config = dict(
    moe_layers=[1, 2, 3, 4, 5, 6, 7, 8],
    num_key_value_heads=2,
    norm_place='pre',
    qk_norm=False,
    init_std_qkv=0.0499,
    init_std_up=0.0499,
    learning_rate=0.00348,
    lr_head=0.0142,
    max_steps=6325,
)
Below are experts of layer 6 (counted from 0) of a mixture-of-experts language model. Rows are named router (the router's row for the expert) and show model dimensions 0-127. Each number is 128 + 32 x the weight over its row's rms, rounded and kept within 0 to 255. Numbers have three digits each.
After each expert's rows: a language model's description of what the expert responds to. This comes from a sample of Wikipedia text that the model never trained on.

# expert 55
router:115152169141146175161188098072098092103137045100111144162135141089120100134142174091146130150073108076100152108142182114146156153151092089136067124125181130119157144076080160162086169139104115132094133106182100116140131194133124090171193129086129112159174188128128085192111146129123114129154163121076097125148169147105082143129143132158106102122154174112108127076146166138134142054176
What it handles: Mid-word pieces in names

# expert 53
router:104206052216109163099158099190159158112124128147166147158150136119071151138105177128076097113149183090101107145177094156037127198131154185108154127153068133085154142149169119142161119109145109082140146140119145129150157135146116078158119128141141140176136070138130121110148105118104166090120152112095096113120152173101142060108093132199113129135156110110180092117118141155141112100145
What it handles: Auxiliaries and copulas

# expert 52
router:106163142062112106124108134157125123148168078078154175104129125163127091163102071182179134165146111083102089091124094171126104107070144120173138153131118136117082090084100107186092085112186183130105120126094120147096089123148109065128131150096122124125057114126089162151084117086116119072155109117143181131154125157158175152148157180149094075181117078163146081155073105135102156101155
What it handles: Word-start syllables after capitals

# expert 23
router:121095147132102156132106104143148107185196074123134099112105144126116098147122152107144127165126107132084107141109070129168182153083168104176139081113136128138096118179131102112108152099088152077135144077057116083120096151149163151123147112111147162122135179139130085142173072126146119129083088080108165180176089117173078139195102087136133214154175149165113139069119110137085155076177
What it handles: Line-start and table pieces

# expert 46
router:071178189183153149195123120122071169084139106171146156184169094122109112100103143108119084085150161126141125103144198122138085128153134138153091171150137137061076100097127152162168114104078073136127146152081101161132153156096139164063084096107114079101116113103125118151144084124116168113118073169083177081166167097102113140107157148117132150125072152117121135163137084149164140090087
What it handles: Middle of place words

# expert 1
router:138160121149118082169106153089129143120097165074154156164154191171078104167103102134116123111188080135153129177126157072168131142134131125164101177123182127085101140112176061156082096098117125165159118080163118060110167116133087064087154160146114164158170154175091091160140090121092125183118092145173097134118163130101153078188126135080128188133146137105129107124145173152143175118134
What it handles: Mid-word consonant-vowel pieces

# expert 10
router:146189145118140147118125105123125204099100146119132165119156124143134099110046110173117141135124090129101123110167154093191137134121144117130093101174176109144159064028108120150090121156080121168184159158182110115114148164168108107120076145120098143131123149167102145088152140178168089161134107126174112100142165217102164096114153162088108139142090121117107118078115151117112167039143
What it handles: Mid-word syllable pieces

# expert 50
router:197147145139114102090097146088121169141140140142113066128163107072166100152163101144128098153152118148085164075123137101139134143072093149133176172137130108031109126181105125156186091115122165179156138117156045142154121114112168129144147141116183148095101113144085203116096165164149091067149186103139158095116154136162092139114120155139144143117080119123117156132071110121180131198131
What it handles: Numbers and units

# expert 27
router:085156124194094171090132138185140127123152154132191107095159148104085119144187143097062102150147145139059134122167169081100149135131162151167128115175136119080159136120181091129115122079159075052139122108082098188155084113120120118147115139134146137141158120110068133171117107134076172184167113080137089124118143150063148065174064153120140111156108103172109141098102134113140151104108
What it handles: Auxiliary verbs be/have

# expert 20
router:140130138137130084187086167157187172175151106059148178091075140091095119086150125113115105205127114126122169101085114148106131118116110165196128124133131126146065088145156111167053137161170098135196167075105142123151090127133123062067108175076160130096120117180103089134130156115126129101176138146142150097089104090115112172153115134135149108159131107095150116152119087151096087180093
What it handles: Man/or fragments, table bars

# expert 57
router:083184181192177131115141131105066159087157126106060117103129128075142135165154091151161111112115129164126158135120144161184133181156149101116137184121154104131058143138110144112118128089164136153081117078180105180155140099096182118178143173108122077113096138118125171169133157088090107100181163144153161150125153159193105140124174128181137109129110120102108154157112096070183186152115
What it handles: Years and dates

# expert 43
router:170138074159093158165095135104058100124121096069057189151130097154134066101107110136101159090102149134133158099162137112130146153080116171095120172115083148096080168166126099114164091179094135066124073122130148084204115126132118123110119136134153093169167169145158101100101049120157091125133149128095155168104122105064108136134117127146143129136100153117180131081088191085172137110126
What it handles: Line break after entries

# expert 38
router:136111093111137134108180173153116110131082156094137157085118147184120164159169077090085057191139156120108079135111133116165106182107158163111173087189148134140138101099100111127124090133072143132108145174154160098137113136177127143194184091143126105079135084136186137139154081080197135118169103141173139120161067153121101140114156149091096118146167155150135080107151115136146121190063
What it handles: Sentence-ending periods

# expert 22
router:067121113206151134111108102161144131109151101179149147125174193131087110130117146125106125146163082057139142103170092120169135182104122085112154153158097094119139128174046128141101142162114148144146106150141133152120170137152100166126104118112116107142133070106178161140169063127150130116078146158139119139160120163169088166095177074061110118187146120068067156140172124171173108095178
What it handles: Names, nationalities, pronouns

# expert 16
router:172106136142153164110091170123138076119097090172126145122153143096138086118096080173125143143129119171084101145119163206142142095139085151111111079192111113121062150132120108147135133142170126117114155129110096105145107108157136126183159161155118171123156117073136122094102160170061155129085097107113199131138098156146115195140056171145147156108095087207166092173081131135046146130150
What it handles: Word-initial capital pieces

# expert 6
router:108135165084182066092114135206162136113093116099147116127067116180066153101139126130179144179123129112180115155133097125149147099079142114134043157173119139178106156145124101148088147137146107054144108191103110162141151092153154108162120197095117186122104184165158094129098096125128156135108121145087147084105155149161105081152115146148132100160148115107112102089149064149091138168177
What it handles: Mid-word stems

# expert 26
router:087156147128175138069130177080126079138161117149107150119091095095123159096111102107148179110158090126127106118095122176109191143166088127199173115079127145051164148152154085141151144111141131103152075173124098080176142141144094120147093179160166162057134135191139153078092077086121109154129165127136127165167101071167109164150114128146114098116124119129147122125065061116133078146150
What it handles: Infobox field starts